config = dict(
    n_layer=15,
    d_model=160,
    n_experts=32,
    experts_per_token=8,
    d_expert=32,
    d_shared_expert=64,
    activation='swiglu',
    moe_layers=[1, 2, 3, 4, 5, 6, 7, 8, 9, 10, 11, 12, 13, 14],
    router_score='sigmoid',
    normalize_top_k=True,
    routed_scale=1.0,
    balance_loss=0.00313,
    balance_bias=False,
    router_bias=True,
    init_std_router=0.00717,
    lr_router=0.000958,
    n_head=2,
    n_kv_head=2,
    head_dim=64,
    vocab_size=8192,
    norm='rmsnorm',
    norm_place='pre',
    norm_eps=1e-05,
    positions='rope',
    rope_base=10000.0,
    rope_fraction=1.0,
    qk_norm=True,
    attn_scale=0.193,
    tie_embeddings=False,
    parallel_block=False,
    init='trunc',
    init_std_qkv=0.0445,
    init_std_o=0.0445,
    init_std_up=0.0445,
    init_std_down=0.0,
    optimizer='muon_variant',
    lr=0.0105,
    lr_mult_qkv=0.7,
    lr_mult_o=1.63,
    lr_mult_up=1.14,
    beta1=0.93,
    lr_head=0.00894,
    warmup_steps=50,
    schedule='wsd',
    decay_fraction=0.475,
    decay_shape='linear',
    final_lr_fraction=0.1,
    batch_tokens=65536,
    seq_len=256,
    doc_mask=False,
    train_tokens=364700000,
    steps=5565,
    dataset='wikipedia_en',
)
Below are experts of layer 7 (counted from 0) of a mixture-of-experts language model. Rows are named router (the router's row for the expert), gate (a neuron's input weights, with its number), up (a neuron's input weights, with its number), down (a neuron's output weights, with its number) and show model dimensions 0-159. Each number is 128 + 32 x the weight over its row's rms, rounded and kept within 0 to 255. Numbers have three digits each.
After each expert's rows: "raises" lists some tokens whose logits its average output raises strongly, later layers aside; "comes before" lists some tokens at least twice as common just after its tokens as in all text. This comes from a sample of Wikipedia text that the model never trained on. Tokens count by the router's weight.

# expert 0
router:114089135161146137120128125130147110144128186210128093127120144128177116191115110166136133084127121166125179169178043143116119095142160180138175142122117118141053101124052122066178177150121107126111136163156138107160155107113140108151076099101163135145072134151097076167104103150140124135138060075125119153103196145099115171210092107105148165147108127149065115080119112105163119158134144124156140095164114120098166075145153073099122141096174132153141128090108137192124120086150191
gate0:127099122083124137072099107139179125149151156142156188058063191068175082106063159165112097107153113140160080145161096121065155133179078128108165130149127165152128162118079147053115108114134133130120121154159192147102158109158169142091094118134133095187138134120107124094120142114135058069089108107131126101097159133104146154078182066110129156133115168111120149094160160127147123108138126128079085155094078143104116090169129187140138095075100129180141081142130131164155132112174186
up0:177148106122147114094125076092155130144141105129171123128060107161143101092081093195098046163150123124139154137111131149125147083171120103159209175094137148156178167085109054095066124088102160122145121151099141131156195106139174154111177111099132091192177137085117106110089105137101128164093140107094124077083152157128086163164140126150188163129124179094139130105122124162166133105132172186123064136130080076115118109154134171150117156101085121114104112167097107129172104112147178
down0:106161135131130118121108169150105154131096090137097111195109114135121151162172148079117126149111129122132197121140150148126087199110183154103050080152148103100102098112139142182190138159141136097158094134134087152122065116129101149163128126117124118034088078111093113186138060150129173084158163115080166181210082111148093069105106139191105117137160142089103150152116096095112122129108125132166164146143183172113160158107129066108137139134171125094145159100113142077071139104136103
raises: " the", " them", " some", " their", " its", " it"
comes before: ",", " of", " to", " the", " in", "."

# expert 29
router:125189132127178066087165041104141157130120151098139116166109158160178206105152088187069129122104170096102153152114072069087105096071049078134163148126149121152123092149100158116125096120166134087153073124127135135127150097121156104151166160142120094135120130132131131155087124151116124125156171128136136112061127162117040177157094110146125158109131102137103121139095163126094072068102114136176093107131068092119117106140093181143125181135087153154152147071143140151183133139090153
gate0:128142160147148114125136128151155098118120092201161174089154143152168119146072120089149147165085160101119141154116093164094171206136059134106155133180145109103110132131046054039130061107091109162163138108091140091137150121080099132125175087067152172148129097191085113110136057161144147104119134139137129194141100144112122104138154111107132129154144150167145195129092157132142123122091137115108113077153160097099142138153148089136137159183106146156127088104067122157111161131126203
up0:163053176142146111084169115100138136112157134067140057171120114126122112101045165089135098158125102173109149153098158109096104140165116142095137170073114127155146132142162140107151161113129095107144126149170183186099121097088164132180137157128123133123151082148164188113159075145158156116110118088106123149111136080165174077098089094109099145178098156153096124117131091096111117115169144147144122140085177075148156102133151116130150122121191071164096073075120199169119104217159135
down0:125085134167126121164164153144107094118146104169107064200149124144084092147102114143128104158123086158105120108112183093123104161145208183129102116117140088165144153136174131044117134141162118157109122114188072130099147084114108146116139150181119061156099105139120098091164082142075109048121061131134134106126129072135174090157127170133107151127112177137143181168156117128132128155116168125094117119137142139091122102060220097110128092148114148097142153124115044048111144133136120
raises: " ", "\n", "|", "-", "1", "\""
comes before: "\n", " ", "|", "-", " The", "=="

# expert 16
router:127183184121136085137123188190113153133134086134153170089109108187128116062141103133064113126066070103137164140139081137137156150107137086159116147138093045159172123089111196116141116124106117065096174190104098128105152113112083105169150157115163113146131133134138107098076187159148137144128104111093116119090123092096175140147103081130143156130116148058126115132073201151144121091122123182165160126110106175160163084142154203164164108157101140149131117077145124109137162071112122
gate0:109075170102075115169151125166129113179136162167147094131144140096094112137111107112156157164148104162117158167075068084091139185120098114101126100223120139194202163173112155134158090124072126137172168145139104093113141168154109100124143117125087083198121143150208182106174134157132191133153073085179137110118123143083107153111095090137121154088110133126098137097167176103158128094178131159161126174180140130157113114099150169146154127125108154192119126127101130117070116090102130
up0:172159118122089148123081117106126151170185116113131131124139082099132175128135118096085139115147140134159139101124022112089159080142111122142128143149135172030112179104175051163087174098079090125138135114086112098072067155138119103134133163095224057164102108126173181141130128152127079089104148151147165113110115099109113108172138186115099120148142153137150185106179090106113137049159147094172119106117105134143153143103153107077136145106162127095121120147123096122149117159148086
down0:109129093122123116144156121132081134111155146122111168170107110084141131119128136200145126140149117118173106158105106072095102145151144108136072175118170117118128120108096112154108209186143147172162124081105092082183102100164125082171067167156121135127099078123072087123126146108130148133115148153115136121131108189176114096166143115107113131137102134158173078097091021164137150131133223137069084162154128126178167155132159088105141147141144160147172120075144085050172119136076117
raises: "ett", "ers", "elf"
comes before: "0", "1", "2", "9", "3", "5"

# expert 3
router:116144164185079072117101112144123157172127165167118159099117178137197141178143098153143114152145111084078112145135096106070059112096200110147099137116159094081122091127067147107128144145166107096121139121110119116145083132116120177153111135124154132143082081184125097143116117130142110167132122150134106121099151189088094161234123115169083137127112088143105107106127121084171064079117096160202130151129103128132176134112120070117098068088151185194103126104118180104169160133125140
gate0:109130175118123168089110153091115121164075125150091157104141120172140152105133125112084106105144105096084143163169081067100103176145178165086097106109077145138164147114077062119067114100142120158161145108117064193120104120137147123074130129160130147154060083128147142126195125157161147116075093135079135111127157126099102133145185084118181143136179102161105118123145087121159111089107093161147090154146110148087096128116135077078101112115104164209061168054140136079111129124085163
up0:129063151157126089162111168084171031123155176125124124155174092166148165124029095151083127081120170153148154164150153127103123122121184137083141094123121151125128134074087095062137164128111151158138100096143110119142133189112155139098147053130115133143062143164173128121111156127098159162117189086112141146147216096153196111083126118092137085143134117131129149130113151093174084187088105113151166143127097134146137144098151061152177139087107124144088101096132164134130135136095113
down0:134111130090123109148121133122215083113155097126077133152098152092109140129152148140174186120149156136126117144108110176125114122155140194149098153098130160125178111178094112088185109175128168178120122149174055150163138122160180120099173138210131135123111166131175119134109180144143133096096153101118119121081155208108148149095191112120157125113105073183147134186097121171109058100042087108137127189111162161106122077116140090095094125125130135144151161124200182139134122124117135
raises: "-", ".", "===", "\n", "—", " ("
comes before: "\n", " of", "-", ",", ".", " in"

# expert 19
router:125136158155126162135139154063106186130131128115108107151119165176144100068070142117128086072092182159128138163161119113133085141124150154168089160111125085114106118090095178112142097072116086104072131133128065186128101126102134158160173084132139114105113100177144047161143137151129144184174161144132058086150152141127156145185106161122105136172091111130115154138170154133140097124126183161139094115094131182181130101160126119186138126090153137174157061104133053071173109175099154
gate0:133147102159110119097065115117132195145137090037158107099116132162062106062112128106133179138120149188073161183125112147081114115115103146123100142079067112147130133091140129138110142185168157131066098094133147109143122111116130097178098113163149086089147142179130104191097114116084112110113099119164095207208183093111130119149111099144111129162106127080121076113134058088130069134104107079076142103132128142139182118100114144177096136088097155144146102148159094148139164159162108
up0:117140146101135069158110115119186162086137106098158149167030112153065146128148113143156108111082117182108163165086094154132116145123190125112113146197117102171050074150130114126120152082124205128132124140079162129091141084071138088085151093123095114149102155103109107096116097085090134102143151164077107196152116111144099161163127074115108054135059164136094144138103099100116099089095164127160113161061116137120116144156063155139138150156111117132128142162113140114117091097176156
down0:155171130143136068133145153169128134103153169172090112064133109139152071151108154075176199138160117147129135108127131164079106080086132130135131090096155107134143168149168170100154105121101111117126109075178111140163146128139165142154126194118092077149159100150122146122162007105056082147124121068144167110172135146133154082133175152122127182101108123157135127144078148153101158121108124114114142081153108149171133170144150109108167076091135125161078120118186061158102189151180127
raises: "che", "l", "f"
comes before: "1", "2", "0", "9", "s", "3"

# expert 12
router:152121181145123126141083094153131139104063082123110132145141182132149142109153122161133132067107157132120117115205081115129088180095152129110087124128056136082113120155099130105168107145148056151097160133100118166112129105111104085151097146144102113180093077137127092189132145255084114164110151102144125152127128165084139151186121163150088177186080091152074183143116134106117134125142178156151140135076127137069167108144173089121136155164136129100144160093138094155151109082162100
gate0:174122134122140142135154091107081166131059107096129132172115170158135115127157140123111136156100109103156139118161151103118121140140123160154142105167058147072146136152104110085117076148107123184089143118085132137106135122075125178093112114104106160163146155155193157179112149140095085180060104159149134150111082112054157086195143169189138160153086135212120106096143124140135150032131201167172141126086193176092096128134143131156133161161141114127170128111074154107124126103173131
up0:087158141127124117112117088152181106154175135125106132163117231128133088126113130148160135086109076146091162108113144133144132107113114190170171131143120208124143146114180149191065149124127112074110135147143117107128179097074130166154123145111124083160133116175153120140151125095117046118088139129100122154123161127145141121113115151028156172140126080157180117091145157101152048114155127205125093160146152178124142153075131178157180097139157133089171103181080149117151123103165122
down0:119151128117096109127083130133091174100101123131147099169130084120120161110108121145116147072158172101147097093147126105097157119162146081163106138079107080060168137163108135048167140111113113113111143155083168126091122161132128099115136169108107106159182108205143082123116089163106171179081109143186148081156180104095127108126153107136098065150161171090194065161162100168129169173103127177147167090154152200124119071188092160131105114121133139169108173122113101064106145118123099
raises: "g", "rupt", "ington"
comes before: ",", " of", " and", " (", " in", "\""